config = dict(
    n_layer=10,
    moe_layers=[2, 3, 4, 5, 6, 7, 8, 9],
    norm_eps=1e-05,
    optimizer='soap_variant',
    batch_tokens=65536,
    steps=5954,
)
Below are experts of layer 3 (counted from 0) of a mixture-of-experts language model. Rows are named router (the router's row for the expert), gate (a neuron's input weights, with its number), up (a neuron's input weights, with its number) and show model dimensions 0-63. Each number is 128 + 24 x the weight over its row's rms, rounded and kept within 0 to 255. Numbers have three digits each.
Before each expert's rows: "comes after" lists some tokens at least twice as common just before its tokens as in all text. This comes from a sample of Wikipedia text that the model never trained on. Tokens count by the router's weight.

# expert 36
comes after: ".", ",", " of", " that", " where", " a"
router:150131114138136105115129161134134100100124122151124135152167136116114111136088123095072103124116144087169132140136113116133144092134090102130095106121127155102157131141140188145165121095158165
gate0:144130137119119062114133102119158159144142146136116129156143162138108116118098144139119183105103113118137133124124148114131091139078122126145121084090102115164124136172123127115136103126117135
up0:126120061124133145132146114104124102095113135137117125134106129115124086149104134144099106125121184133149149160115091133114114119193126114173130083124152142126150129098130140144115122111132198
gate1:119145106131127116121105185165094113161096120130132115166132097150152123146150111102094084096148101131141125157149149192071130124104118141136138122111110115094143123160144111114129100169120143
up1:141110113157149143133110130128129146110150129066152132094142085136161154114131125149159138128130169155102088110173109108149139134131103129082153138123119134181180116172108101143074113110141121
gate2:112137096146140122153149109118157123167093103083120082096125099133129129130083151125127125112118130142124133127116118111128092125078145137159127143122117149130105127086089179127087124111133149
up2:105153109163094105107119132117131116127132119107149166105106103119106146139067142144136146193114124138107112138148108119111162124134135149132171091148145109140116124128117099114119092078130088
gate3:107128169160159151191103121126142131139096100118100138148178154109126161112106117107133144110142116086130077145102170121120092088126130160133119086125113124091108174114102111132132133130139142
up3:132143092132128099145111216148165141125105107155124147121122073103141113115130110156122143124154094119136125121119118141110129109148107101133115112085130130136143121095140106098138106147143107
gate4:099167113106177112121135123127112105101182166174115155101134161123130138147105154095117120121106115116146158147136122102130106127127114118132118135172124175111134146112178162156159147077167123
up4:070103076107099168136112144147138149106134135164131124108121172125171142096105118129122151107161124180153145151116136163131120130126112115154119123209133125089143106125139136115124130110074139
gate5:089100141133130074105084146151089160118135107116144120144107105159148126149118127088098145149132149125139120143128107094089147107112119111122119166110133147061103145135130144121173139112114124
up5:151100153105126126120127158128098150132127136129122119125075156123125123155143160107127144108117056158120070142148114101125100134130112159107127112134150134110116126143164118108105165081126149
gate6:125122146144114170123123123086095110137133153081150088131105053131115129131100112132130099088165132089120170126145137101093128110133131130116124162123146147135125126099127138117078118110147097
up6:111125113092141152159160115125121162108102105111128150114103144123169124187119118128147141177112110150104095138094139108179160115139142159121149124147117140110114157095095156117132177143111111
gate7:048142108097136095150162131091097116124153137159104145090087106125127098160150121087101145088111149133163139159144157144101093136121099140161133141105118187105117144141126133133114127107098127
up7:121103136123144125172122115121093135173134116098160165119112122140111110148092108102134115121107109161144179090121118097134155158160142141097101126143146116126164111105145161134098110152160155
gate8:122073132160109164148153099120126135124118111143170139127109138106127099117124133112150121125112143062128132100122132158108121135081183104076122175125153083150124162135139160105111135098145115
up8:139124129127043095137155186136125093134089135088170102176144171101136155127129121167141160140165177148160145138149117174118115138121138148110146133123139141123144171100112141113120084091145100
gate9:123156165069139107118111111098105135148136113127111155090178121106112108153147116097105141110110142119129181126144122099138163157112138130130130166107123109112139101084128114133150128126082099
up9:154113145160124120166149137131134083132099103162133118148132129148102122140120150152121128129114123153151134089115129092105093114173146150110163126118120171130123148139135167122149124121172146
gate10:158139161141151095121127138107141090144097179119098160137120115148092111138120129067110114171064105102146172121142131099130100122137100135118111123145144111113128128105117132112146151153170108
up10:133115157162180146140101129141075119143116100109097125159127137096127157130127158135135095117103094120102125078150128067151165105142119130176129165141097122098122127159119115104124139189091162
gate11:136162104157148145136104167123080103086114123162113157132134132127101155132124113150122148097127151122135143145157148177133150133088160130098142111150133157103115119113127171114107090157147092
up11:097121095137161095144131114097118107114135149186113143170183146143106144132125111124095152131170204121158150114149132130132128156106126163076118127119128141106118127178182154149092135118174070
gate12:107139138101116076158119187140135082124098123092092097119161105141090148110109092132111111113126135111132130162143116120137106123135128152087157110148134157115127143165125153117117114113168129
up12:129143147084147120083106154146148123104133112122116166140153124109163116174110122117111129101124110111117097137143079076137125123120107149081098158126135081133162123112108127167151100102141106
gate13:121106136133136098145145143150148141110142180102073144116129169108130125132119113109110112145123118195165101081167097141095140119157115135121087086183128105140180122121155092098146101104132123
up13:090148139146119150145094172137067143156168093113182062123102078132120140133155114127147149138114167134116111170136119140109077167130153144141165145120142132116121144068121142123123112139108113
gate14:109136155152155160137113140101102114148140139119104090091117118115114120123141093115111125100094144120115129102107152170134126170162117146110123106120136127136099149087089153142179149160131143
up14:120107071114154091149120137169093087107141151144118138149105136175090104133121115157108106145162161118119140130142122131094161105136114122137153096123154121132093137120172098145132121076132114
gate15:067139112088127127075138108131126165123108105138093154149164125151138089132109168127100129167135121104136148172124104143122140129156147146093185104107139142113144115127146112135131098126145114
up15:147111108140134120102135159148116096091143094140116115115121142108129073135117154135148117114133143148142080135111135146147138171141158142182118171111149106142124138116149124131131128126201108
gate16:117152141150137145103153111140114115165173171120164135156142134147118110129121122113117095122102135110133130117122123131145074138128116137096108148120134082090097173155111133125135164069101137
up16:122132130082142105158084168122136153102080129151045142104178129122146127117142092121139129127128112143128152155122140112135132102132122146128132135188136104097092118110116180078143132133155114
gate17:157122086172123148119134142135110107123191113087219163126146100123142167086099096143137113110124109077101142139106134131109088127143094082137129139071134189116155148120127164106120127106160073
up17:130135140110110113158112125150163155143154112101131139056132136136126165120107156157132171165131119128122114121106136116135131107105132125129171171154149140119118107112130129102055122105132119
gate18:108156179172123084125112156124127122127174110138119170104139155155131157115133123086130167129123079128152124105130142111059127137097115106093112067099156140142150144120112134125165110110124149
up18:106081134155139124106148153129155113127143128100097138103128150186094123090129172102112194160121080138176127118170159127141122118141138147110122116155155150152152096151118118117119119123138109
gate19:155128121155120122137079178132131083144118129119100157129151113120099151126101148117139095149154115113137118125098111113096139157124106113135126135121146112139132112095164107123101094110170128
up19:145134084080109118141106060142107137153112146158123131133144171127152103143138144090112103133100129157101179173125117168131142159117126147116125084130113152158106125150202133130146157116116142
gate20:120095140133103122143141139146151091119133123177154131129087084114075131156128102177122087111105120103115104128103089116117143144167122120188133171114127091149132159081145127128162141128127156
up20:151109132115144102157148130109153079123135136135155124092101124121137138145153092131177129117108138101103134140118152122142143131124116121110116137067128123113117130105121135108164134134169159
gate21:136107101128127140148148132127056157149151139128133127132161078154138152178106117124115132149154127154114146164122113167130091135148105120154102150115116113160139110139134106133139125123152151
up21:110145119110068127115149147156145139134099160160125152152164131095098132130103164123145149129147097148127167163103149170142086163118172141140150166149100165097174118131126114127135122092165171
gate22:124113122101098117121129181142147124157096142164116088125076146120129134095164082111132136172145128111127140181155109093103123107169106109157128123100127115091113121201133115100142140126103119
up22:112115130146151098147109094118136117137137150151129118172117134118136085098098105117130122121135164112102118099153143120123160123096157161162124116202126088167111116104123136112113187147119177
gate23:118144171118113110159087158167100125128104136092114147133106105146103134081112118130135117123132088125132150099130180167106152148126119110143130134127118120141115145122123141105167146097163172
up23:132096124124124112154139110119077111094128118158162076108108141125089105152144099142146131101150106133122132119150168172145104107118121138138159153097131135140106153133091133137087142115117146
gate24:118092155094123132169093163149156131139149135111113161157122122110158171126174156146113136148138116152170131115119147124098166089149133095134060079133092119109171116146128160144172131118115148
up24:088106089078117191124123163115108163118114114139107132179130100108097129153156124124122118141130115132152120140134120136150097122152131120139110124144117156104150129125121118150137125203114181
gate25:167092157131132135150086130117141111118137117135108163164096161112119121120125140091130118123134117124080182098099133069149148109143098140113142101137098141129124149108113116129155156089109103
up25:141103144122139147114139149114140118158089146162150121141130118123138168109145117121114134147136126133111107158126101047149118123108109111121119131131110142147124164141107090155150143131109116
gate26:133126148122103110107090131137116094148127143149093136131125150164110136129125127103096122131147125135150183093108130145108107109112105116130095161112103129106161110156153154139094084078114092
up26:130148082109176121121123105146136079146110165112158142105144100167142127152123155166127120102159111087147148139113190111118143131123164139088105106094145107135186086135129117092126076123112135
gate27:063128145150146109093119071111125108127164148122130167162159133137123132103190135130128149070123128146113156111141198155100149133146127162077130127129126155150130109104128108163129175113117144
up27:127131135128160092105148086156131120142127117137134145114160096122117082127102174145111134131140150132125130093156125107130157139151076123166127123122119116117152145132160115180180150112133137
gate28:131130165081127132138126133131106112155071159141098107146159129124157139168142087115128096106158134172144184158147145119122160103142109122126137136142085141103144128123155143129148147127119149
up28:129127108118103111096127132110110144089119139093157166125118138128146170148099145134121124101134131130136077129155144133166133151160153113134115145158139143166154114132158109141126112165097128
gate29:130138139114095138143156145145139124147115115100128169167148161140156151148168135092129145167164101117150130091111130160140116119120117109175127093183129091158140135102150125123153145122146167
up29:148129139093138172067117138115128137086107111114119126124106115101116099096067118141114087182085139114135147146115109162126162133174124138114124133150108107090121146143133159160119151098119132
gate30:089171133100100102139152142096141159102133072146134157153109184169144135083121128162138114147126124161136151143069131095137157128118122130126100147157159126122188088134089136117161105103135113
up30:158152066111119158146149124112150174155083141117101113119139151121122112090165165098127177076149150127110128123144170138122110144133144133085182131148143130133089115133136186132093120113119134
gate31:108122149132124202122111145086082113135117136112110112105147144099134139148151108105114127096134116181146117136123109095149104116133132123105141123116110172081109141127071147130135160164180137
up31:137106145145119124093065120100108090086084144084111164125109147149107086108119122119139149141174090142167112087119106125111136119085155073160112106121115128146130115079136104139130110133105161
gate32:132165133156158116146178085137117095121124119188132120158090146133127118109115094113117142151117171142098100170148134091144131132162075151078109116135112131111111119113150145100139092110138125
up32:163112117129114121148088159120173143130125138104146114123174106132145162156123150121161127122187095122106125093093160122107128144083158137152125101141130126137144114158104055135087117168118121

# expert 71
comes after: "\n", "-", ":", " •", " Coordinates", " Location"
router:095101105130099131174124077130128103119090120140113167113133141131126125098123183148101090096116138130146168175129081112122119121122087132110113091159119163139156113130116099135151148138103149
gate2:127098128087093145120133136118138151134146102130150138090106110129107136113089136124107164129150132157132149144123094130149138132152115147150148110132135096159149092125111151126100078141132097
up2:141117134141159059117115142092128106162116135103101152127090136134093139141091120120138109154079125149115151125155186127146134097139135130069123094122127121100126138160163172078145131146108092
gate3:171101129146124130120134144121153112124136134073106124131183100122146104148113160087131109106165100139112097094169100107119153153152119107105090125151138134130136132060155109122136142119147114
up3:128119145112121133090129142152118159124113104138113110106105138128128105105157114151121107126118136128124167095089094158127157137142100096144131165112108135135079105143148111143123149128121148
gate4:132117126218123135176156131139155116138152099171118199113148133163053121130108173096096090100127102128146163105130090086089132109166130155138088115115102125166145131106131146148109195118142185
up4:113104148093135126122155136153164137134076139106122122112153133099104118169128112137124172130133159097119117152117142120143079133107154118129119152125129100116156081133077141127152103147161152
gate5:138130097113208094109129133111093140080127184105118150109103123132161142111075116110119122148126133120115113127146170140171108121093131093130138096091136090116163138135142158138115079123141116
up5:123135123172101102160152166095100128143158122151144122162157173159148154123148095154124133123154147129120133110187126122148157179100116133133109113125120167125072133104152128141077102178097154
gate6:123131109134127127150138125137135139108169123110116140127113112133126134147154140108102114120118148155147147089121109090107077113120150133132146133154102148111156147120092130126140110136122122
up6:124144122154123181157126126094130139124136124109116143147122117141136144109122156112167124094142114156133093138073114125077126112129125162158147153161137125171140131138159100126124102098178143
gate7:083146115141103112127153126154122115108190144135157121126155076134138096085142150139103178115139132170130158129128160145181147160116115110096138161115132134171141113136142115186092093110104122
up7:161130142147110109135095147128151112142136133114134141135159136118135133094098145107154071124165121086186087155103145128089108127158136189145126111149124107148121116146079104124148114143177109
gate8:161143109121099135158143144076083131132139129124149151147136149150147119167149143137133123092109145131158116160100164182106136128121154155103150120103154165143127168126098140137139146141090140
up8:149177093099126110130111114131160116120127113131144120090130201119140126110127117122107147089117192103094131112151160141128128132119132077122127119138095156140154109146164130142146116144131076
gate9:147135173126113105110127145142165128182140141149136097118091126141112155194164109071133133139093131103109127124146124086146126100143117155137116149134128165159096118123125145151130112129086105
up9:108156102133141089158121096068119087085111128109149166145130157130103118119126105094108116095104154110186156143102148140124142135142138141139156111101154183095113153161129151140162132162121127
gate10:111172102126124150094148131131140129103145144184121130133138096125158119129115151121133137114109111090116173119091106141165188099121115099103140112092134134134113145127127128145137115149164091
up10:070147098112098149114129107138148132130119134141162127142116136121096133149157128140136118092091164153122117192173088117118087174102116122101116129167129166108123096128172123146117084113114105
gate11:147125101147112112111167155127130151165146125139141132115161168151126145122136131076122111172153157088181096120109116116122112118153155153103130150136145088168145107177092147133104101177130077
up11:132132138121163136102104161161120108137150167147131088146092119108142146094146087170173119195135101088096073169125085115137137147115146122053117143126137117098116161119147123097140117151169132
gate12:131154092148133162149126118087172115138116138129165138108097163141128123094096129143121149144141112108133157136093122145106121145158159132135159102092133107130108160179132146071144177139105117
up12:197114140123189122099121133146104087106171124130143147140095105120115138146102118107169158133139136105161099083110141114115143141122137132167136148140139112089079144096070103136121136148154104
gate13:147141127130131087125146142137098116163178093110169165120080076119156120111071125126136162114102143138105137149149116141117094131114120120125152140164120157098122170114127138126173098108125116
up13:111133145126099126136131140101139151087119118110141118118115143137096135128119113097132118105130129084160117140083116131162124159097128147121157121143106127188139111150088137141076138141108096
gate14:126158102118126170113134141096081159148153122165156137139147126111097133149109139148131122111123125123135147185109116152117095167150120155144100188130100144114168127158115150147134117160122116
up14:141131099158107171129148105123123126139182130108114108162135162133157137103115115128120153112164128120134126164135114121126129117151123125110126132119141116131119086140083138132141123116157120
gate15:128098123126107160137166139137110120173134084116122103144158071146146117133157166081115065125158120130143125121125120156110121115105138140113102109160132108150144087115117119166081142172146103
up15:117133145114118125090102131094116090117123125142118131116094069138123138135104119117157113161147075076124097123089177127120133131147151134151116137094139131149156144122070138123159122122154137
gate16:110116142151167099144126135134097129158133151149131083136118178113143154136114089104135160115130127124100121165122059093107165142125126149121092144149144130134124113142126151127147107077116131
up16:162117185140121113142129135147122120145146124090093096141139105126118124057131144111122122125162143171119128093136131124097175137115145143134102133109120104139208121114141139131150121134139159
gate17:143143144196142093098138125139118148127164113126152135125120139099116146139151130114128125141122150082128121165162124087169093134147116129152161157144109123122117121108095125179195129116116140
up17:193111129182110156145116142112150086149119157129112087159174142112131121121155072117162125162166132116124115152172112125064139114111108180117102100121126101129101172163120104082129090114117108
gate18:144143159107065151171131128094116157109133097154188147155122113108108136105118130178095125074107096149102161091111085110145140144130124170156123150122131125109134152080125123124129146138148109
up18:145156141119115165143140094080077124107090113107126142111096134122152117112100117100115139127100114083134106115085120113152140159172121108118130146126121119114114133070125142095129155162131141
gate19:095127098171179159158106129136125121165152144150142105145091119119165116125149137166113086064111101123090105143142144142112134112128134123118125152166133160150141139090169136126138150110086099
up19:109139154130119121088105112174116152101108176131126138136108131131131145145128164079116168148121109113150098136163146126129133100105111126180113097148109112120147096148086122106123175143075122
gate20:097102146132082122117163102105090143121112121095134135140124113129125097107100101164151124117162064142118096155118108123128112145104100169093131129104148112115094149162087104137158071119127118
up20:138179082071131134157146129130083150149100136140106163140116140108125135145125137064133156134115147087106141147131099124140158159114126113120164151103142131134177124121090133135146164126125127
gate21:146089162103156156119137160099149089135144109192132105132161110122121135138104118128149109110170068064107115168106128101124104151166127140111093162102134113149128109184109095135115133110162112
up21:100127116128086132114153124144139149130114126091127146153156090129132132098139112106110127112133104125134138099109120101144117137117140092168122117102121070087111159122170119121097111154115120
gate22:128135154121090138117114138120147139086098149144120131150111128109068136137129107128119121131108134133124130112112150123114113140153123166093136167129145157066138129138158137129126108159098126
up22:078119146128089091137154110114140100153157114127159145096106111130145128157116128145113152126115133116129134090128153118098137134122114097094149109108135163094087133143161098130149133143096124
gate23:108115112113119140119134153155126095168138120122097107129133148116170151123140139099138132157118121138109118101145103146133135162111133177128115128121146143156133158143120101125146130147114109
up23:127159094129149135144123132119097122164157152142139089130158159167123162152081127134121114120109153192167126137088146127091112121112132157124141142125114132137175105137153169119175134121127122
gate24:151130152185124144105107090121109091146132122115163140151187139163118119144161087123111104101142128091136159114158137119122097089123146117138146167135126106138189120106125133162161098157154154
up24:134129090092111115106151119116170116167110132172099103147161098155134149133115157103110083122144111110142149123142131120104095129142118175163162127113128142144173138152169159132095144130109136
gate25:140153132146099150156126107124148134099108150141105146137148112172106148144139172162104082104128150123125155143122137123129128154123131156128139148155130146121146140111100098157148141111152138
up25:136160131112174094143120140115110126129153139114127150134136130129141141131130107134118132117101109142093130150125105159144098120142136141143129150133142137158114147112146167139185119095117109
gate26:156129163165114169163154126159138078120146129142152127140134127125119163104106141132120132095138077126110125099138142110122133142140135129122116125140127102176097085091166102106138111120109110
up26:092124112195141133077164149106130147156128131179145100091161144104148116144080101147152107172104177112106108174130086133112068133165140114112135135121133136106090164149150123084153091135134119
gate27:127125163163104132127131139129195078136136106121163111115097147110087124136119140133118131155117111155167156139129159148099110140143141150120145131138110207132155112101092131123148115141179163
up27:149131118122119147082144105153158146149144119158122119155121143145101121141134115153125094096122148093135107123108165109088110114138113136090146098099132156132117106097133086176102087083149159
gate28:179115120082152128149132146138074141141137113106140112084106125132148124104110167116124166185095121194141122136098126143155120088133117109160150112159136121076130153189126124113137146116122081
up28:133139159171107143075112125109135149080151117158150105141082118116145126141167118132128171127107100134095126124134068120124143092160118115108138129114135155142121078140102122124141113156084127
gate29:121098139117106142142100125143079129141064128117118129134140121155139115108114102111121115155117078146085144113130139130193148164149109099122127109105152116115154098116077118111137195137132145
up29:070127148122138143116143117133106142113137087112171102099126133115119152106136145142136153099116113124158118124111119112094138121104133107116138139091135109154095136160096132134163094135162058
gate30:103092158144108115118141124150163193148147094078084134119180124134126086120119139120116156132102135116099138122129096129098173103154149107091092132110129096117115094115155123137103141143087159
up30:124122126166079115144150144127119133126138126132173109146131114129126149106121163137129147080129092144120161147108119116108117091154128116157112145136123128141156103094135123087161092132133101
gate31:137106104167120172104176155103108149121139117099102129100174112110080164096113128144121156105130116101151111139123103171125074152150132141117163093095102107111094177118097151150141142124139122
up31:117115145116124133131105154117129110109144136108102107129154095121180119097119128142149137141153112112133122139179158155100138125143128141135131088107122139098161172118133090128098126172135100
gate32:143121058107092112105129126110089149149168118123127133111061125102135143150064110115107124128111126146139155113105119127113144131163125122113126104141131131114121129124156115127102149114148119
up32:126152150117131161143135142137117125124174133124136140120104135128119137168165126123148174142131097173124104085092102143160155129116155098155118118114143147157105150118178125137111167143156090
gate33:079129104118139127096168151119115089087119106134108135132109122129165153125172142171136097136144150076138138131153173120119131114096130135098095110125158163115098132113126138154100127119158147
up33:123137109141103088159120108126110090145121127089141150104133121115113110158109143120117071137165123090183120125138148112094054139107110155149114097097138133107169141135105151169153127116135192
gate34:109143120188110139150143123099155173140140108127148165144129110145071129157078164107132135139088107168161128122120135122140135108152148173123163130133132141090058145109125135153155109158149135
up34:125136145149142132120144098121143130110085156085089141131182109156137109118145202136125094149146157121089134140175121105108135129113129119108138117148137136136123135137133103136163111147099121

# expert 21
comes after: ",", ".", " and", " he", " which", " He"
router:161123074119136084110128147141143115130160102140143108126143131146130111161164141143159123124164158125138148159139080131123152143148118101123127132072121128152129115140140127137140092101171151
gate2:136116120146087115145123117166119123076187103157108143119136100105158130163132120130108123103129159155134124058152101118143063139084134134154142131130130081156066131133180114130120106092140115
up2:075136132148141116138121160131100118102088098136074166106071120133095109153113152138142149141103144149156143164103108161115147106150121123097128108144138132150084115148105141126122132136162123
gate3:138089108135129109126147091156138084136080110103111122147124113151106127136133092105040106154131103088140098131143160076092128114133103151109059108129091105103097144114123149136111088132110176
up3:113149161170147166111101150090103080124141097159156146142102161165058096088128117107145152142129124095149128107137141158113101141120134125097142188144114115144167126138140112115143098147107137
gate4:131159130159146143077168147113143113137101110125129119117111120113128130100087127160091126140133097087170099119105098083160107085121115145115099150110121137120178100111103132123102108097165102
up4:126125134081114098124147132125122143178089139077089146149158107150152151107096147081098115133142099147115139093080123077132102130113109153110108103130145144114144124105084111105148120113166126
gate5:111119122153113130112149145129101108127141124131159130129143116111128114130135112122124181100171141103160100127098129081084173165152121118124106192117137101127116120127114104136098114150165140
up5:075143122112091128131132135149127144092139153129136122068118126104135164145130122122145104159118134130105128148141126126137136120126150116088135098131111141054115157127158135116121114131168141
gate6:166141142078151122149118126114140096131156120146099160153107141132125153146134150121123100130095132104137126156103097065111101116124126152112112070116133218110114114088105145124153166101162099
up6:081110126149095034086166151103147144140110145175106152092100144121071129075089118142132151159148176101114156079170117167156152099119134105130111103093108133130109127129127142137138123154163120
gate7:120114130142123133105118118140133123115142130100063125118112131120089135117113143103121112126102123173138141109111130142118171147080146137147159130172100090134112177092096164143143148137116126
up7:111129128114136109063103125097109100131075109105137082127144151144115143140152108085117144142129141154139120135111097138139131132127112143150132155142148081118139124150108159137137111124115102
gate8:124093112108135139127122088135141160129105137125081161129166149111103151103107176111068098094121084128095176099075125092164107142080140165127094122188146088163161101113117146149118173115133160
up8:137089095160179110073111127140115118118111105094168100175125144140145112167143145149135142115134148098169141115107132137128178151104121119155111125139117128097125111138160132156129127160088114
gate9:118144136178133145122146128111183105071117134144112158084093137128076104121090094116111112151143139134134140133095136097129124089133118129123133149163155148118099146175081150118106118159155151
up9:141122132135119161132110126133139105126121101195144163139141128166118105113083165162120155083142142107134132122133099113131076121110098122126136152159136142166145123119100139142113131123135145
gate10:142144113111093136124159129117086111135177124107158125121157156117123140094152170158169149130126144156126161153115120134144126136101149124144116142116147127204120136141114127144149141127136114
up10:117171129048137126154104098158105136127093136121127128156157136129195108156117156106117129135138126087124109179119136095075144160130113138107116154104098100122121130108118126141132149126066132
gate11:159133156138091165118131130144110149141099116120152129183164104126123129150112175075129123143186114172121138104126124130143096108115130126163094117111122131215105136159133110152111113123135160
up11:125123113137174082157109128129162115168079102118111142140159173158155107138128138119127150133136139117135150178164157141078122114151116135105149166094168139125117100096114128117112164101129125
gate12:145098128128139147132156147169127195113175170129119107135142140152140130149106117129123136161166153077135108109154150114146104132098109118092124107154148114161087113137101142133091172085151142
up12:165160112126161154119162164141139161133105122089100146113163127135145112109138123119143140132124116128121112135100127169112204128123115107164164122146153169033129118118123140136090132166139113
gate13:068156139118147128118111134130111099141124125212146116111116133137160134142182193168156134128094130107123123118117136196139099143103109106134158161126113134151124107126097142143175120127125091
up13:118118133090149085113156101146103170126125178116078153146138128163153123169139103141116119122137120128100129164106128144120129096108089117159118087180130108076114120116116131153127142168156162
gate14:160085114137099132126115168115190162135119076135166114089117173143138104153143115112168131118114113163170117123121133111138201123186112112116108134048085151134141144127123136153132139124137123
up14:133165129143102174169138113111095122138154136130112094138126137111095146109097149139108162143123129128141151157180157146132097101115137136115145074146132125138128133125142113101140144094118132
gate15:110147116107109117136130101141143128109156142149117155155153124132113116126123161174095152121143177160124161127106107172124103136096114111137093100098130094131118118088144122135102120126170132
up15:124152132125091123177116159156122100122159114133145092104149081125122108118109138117147107135137119126106111156159147172134140146132106122156134153150114145128120153128127132123121136127089114
gate16:137115146183129178129179084122083175134178126150157123149122139134076136106115146123136138164109132124128139107178143102154097094095113114075149120130149108161089130146130154121118158106110137
up16:105122136153116102092150123073161115164108090095148145168132097122181146121114150111145111154140109116151130088113099125147184120123104105145114128101114137134142103113154122155131109117136126
gate17:124146112164110123122142143126058125123141097136145063118114112106158118143151160136120090105141131094129101103119127171164091149089125112171165117149158149161117136148147113130054128126122105
up17:135130100093139115127134135131122157117129117106123153144111113084135098120140156114138148099167132150111117113053133104104117133101138121166072112126152117126127096144120087109119132163146079
gate18:124140136136145145122116130138098128123141102129162109133139078103147160171121141141124128156112112124125138183093117124114182141165127134121101149113127157141143149145034135123148129135126065
up18:101134118060122119108115112129112142100157136142143121155120122122080124116165132130107121130132160113099152151129103133128123147149140133133188141127133115108096125148143109127088090129116115
gate19:136125130144122103099159100089108141153063163151132136137109127107112128102182096160150120136147126100121152163150096169140148104139123104138072116149126156122086119115137128150135164128111141
up19:145102119159128119098128190113188114101154081090111136115111162109111134100148082127162138142111148148134149126167153176167149059155146087142154144102137178093169136138127125133140131123139112
gate20:145102123151117098129142129116127082152160132129147146075144133124102154122137117133097147150105117131145132108157115123148121122116130140134134109152130171187113104094125114129106160070136144
up20:147122141076120146155126128136095109091117093172156144123096130131137118133145124129176103106136138098128069157144128134090139175114129121145139133084118112113135172095113118109096123130127121
gate21:134129104141140146144096104092119102134081132127095143177133123137150153176136130123108116071137145117108141177170155113124130143112142130120140129163106193126158092099135134132111105163120135
up21:117130122117154114164156083089133122118113152110097146134143094120135125172111112131081101087139144136114156176156137124140162126108126140120122090177118156118117103097148145148143112137078110
gate22:083129129119134142170091123102095100086101142180155107104098147114138109166157100134150150126088096147123150211127122166117152138138130122126146149130125070080102132114165122094146125169085128
up22:133110109140115091122132150141189117132122094088070163123165097152113105130104136105097111110156108110162141089099112086120110102133102128165105081128142158162122108132120122173107124113155170
gate23:130134149119122137132125135086140129108139139108116083117147119171129103116167124116129123115120089149136099172107118144129133159105096175127154082119111122126100126107152135130120156160117102
up23:164142145112107151158112150139123135126144126118140155149144135124137109076148125120159141131132075138113097177102135107126138164116105162129126118115113140123124153117132120091150152145160114
gate24:127146121105159161103108098132082067119104140175179086115119156136132107145156117146135120102104168100144097155118133174112083175148137115093132172124107069144124162142135116126133141136098098
up24:119127120141153117107110140131186130159187086093119085173157133149148146126116173111118116121155086118156128095127106111143155107150124131111116124116141172115170110120111148145107121122215142
gate25:112152138150132128140124125099116115150127133171126134147135109098130109155097178139149134124117180147140114133116164133133060195110130148156152148076120130123169130174140124126146159161085091
up25:084140088105141143122099134114112088123103112130191130125127127143142109162150124163146068126114116138127121185150101139101129120165127101096145154123113114076164109137129100154140089127137112
gate26:150126171145101101125164082081092088107175132106147129114120154138127125121137159062119139115118109162143168075135161163157158133120126138132111123091112117190116124129130119126135144133111127
up26:086135164115144107132088122140151150133118157134081150169119102114105123114094121145128136139137117104151083126136163171063086149096138122093133131112118114088097154129139115122118101175141177
gate27:132132124146099139167128114114137172124133112165164130104129146136147138126141176162143132118152158103134131157189131179149109142122130120046111144097146124133142139154117138167128110147173154
up27:114180127181126118180135131093098092177111117143143137123109138099137140117110060142109117157125126117095093160167143129142101151094133141144161119144131185112122156108116146105137150128111122
gate28:137104126152123129164161129117117109112101158139151067111147135097131162145134089156112118151065101135123143145180113137127126111165140138113146142174121115142130156117120138135160121137097126
up28:140155154136146148144119105086114105148085111146085118139138106134126154098133068118150121145107171109117126118149155134142152098123138125117171120101133133114115162127128165090146128112132142
gate29:118129098134145142133138097102080143104142154130170130135140156126107103117150106098096109154137101120107178151143096138125164139171120145168119162161134124150129122132125143142173128084134152
up29:144093117148176134136148140146112127155143104130133114137111130146152118124103181183117096101118168098153137078103150135125174097139171098085124111095135140157133110093153111147081126162101121
gate30:150112099167106122125143123129115130127109078114133110095142169113115128161114140113095114130123121107138123126134149096122045158137138141121112124122130148206145124163090133162118143108128119
up30:134165111170103134130160118145106138103140160157126110151187138105117102114125162147076133161115148112137141120145144183158078104103131115123140151125106149145134133143133109095137119111116123
gate31:130085139113113159169121121152130104101136129155098139111123156123116136122132094170141093121111173135072126207113131126131185115156131110128135110141117151151089155128120134113131110126162187
up31:150153128184108096129151102141110131151111135062086144176126151151144113108108117086123136151119168138152121065133126140121175107156164129152113133129167130129117114166118138129121140133125129
gate32:098112131119158088134133143151140172071097135091092128111135091120100124136083117164103105137126155158098127165122172147140118118124130125102140117081123166100158135151116149129081102112149125
up32:095123118154023104165121157126177126147122117093102155140181129138130142112101153085153148102119119164129127105151141132101075160077110126164117113161111142168150135116143137140079118116181144
gate33:102131134152096130107128130136137110161085130138147114155146118132128116096135104100103130164157103105153136133122136091094159173139126102098104160131147174105139121106116112125150113143171189
up33:086113122129107129151144134098071104108172144103133135131115092112106136159125118132175120160116122164092129138112139098115074133127126130125127131153124142083108134110096123103091107101166112
gate34:138082149124091121131122114143107103123119127159158074139122142138102125128102143160086186141122123083167113082116117038124123142106132147125128145137096126187157122130114138114160124125143141
up34:125150103167157124119155125147114155140146142083135136133144118157099083139108158131127145119119154095153125117132168207091126177121127120076116126089116087127145134160153124146069103138107138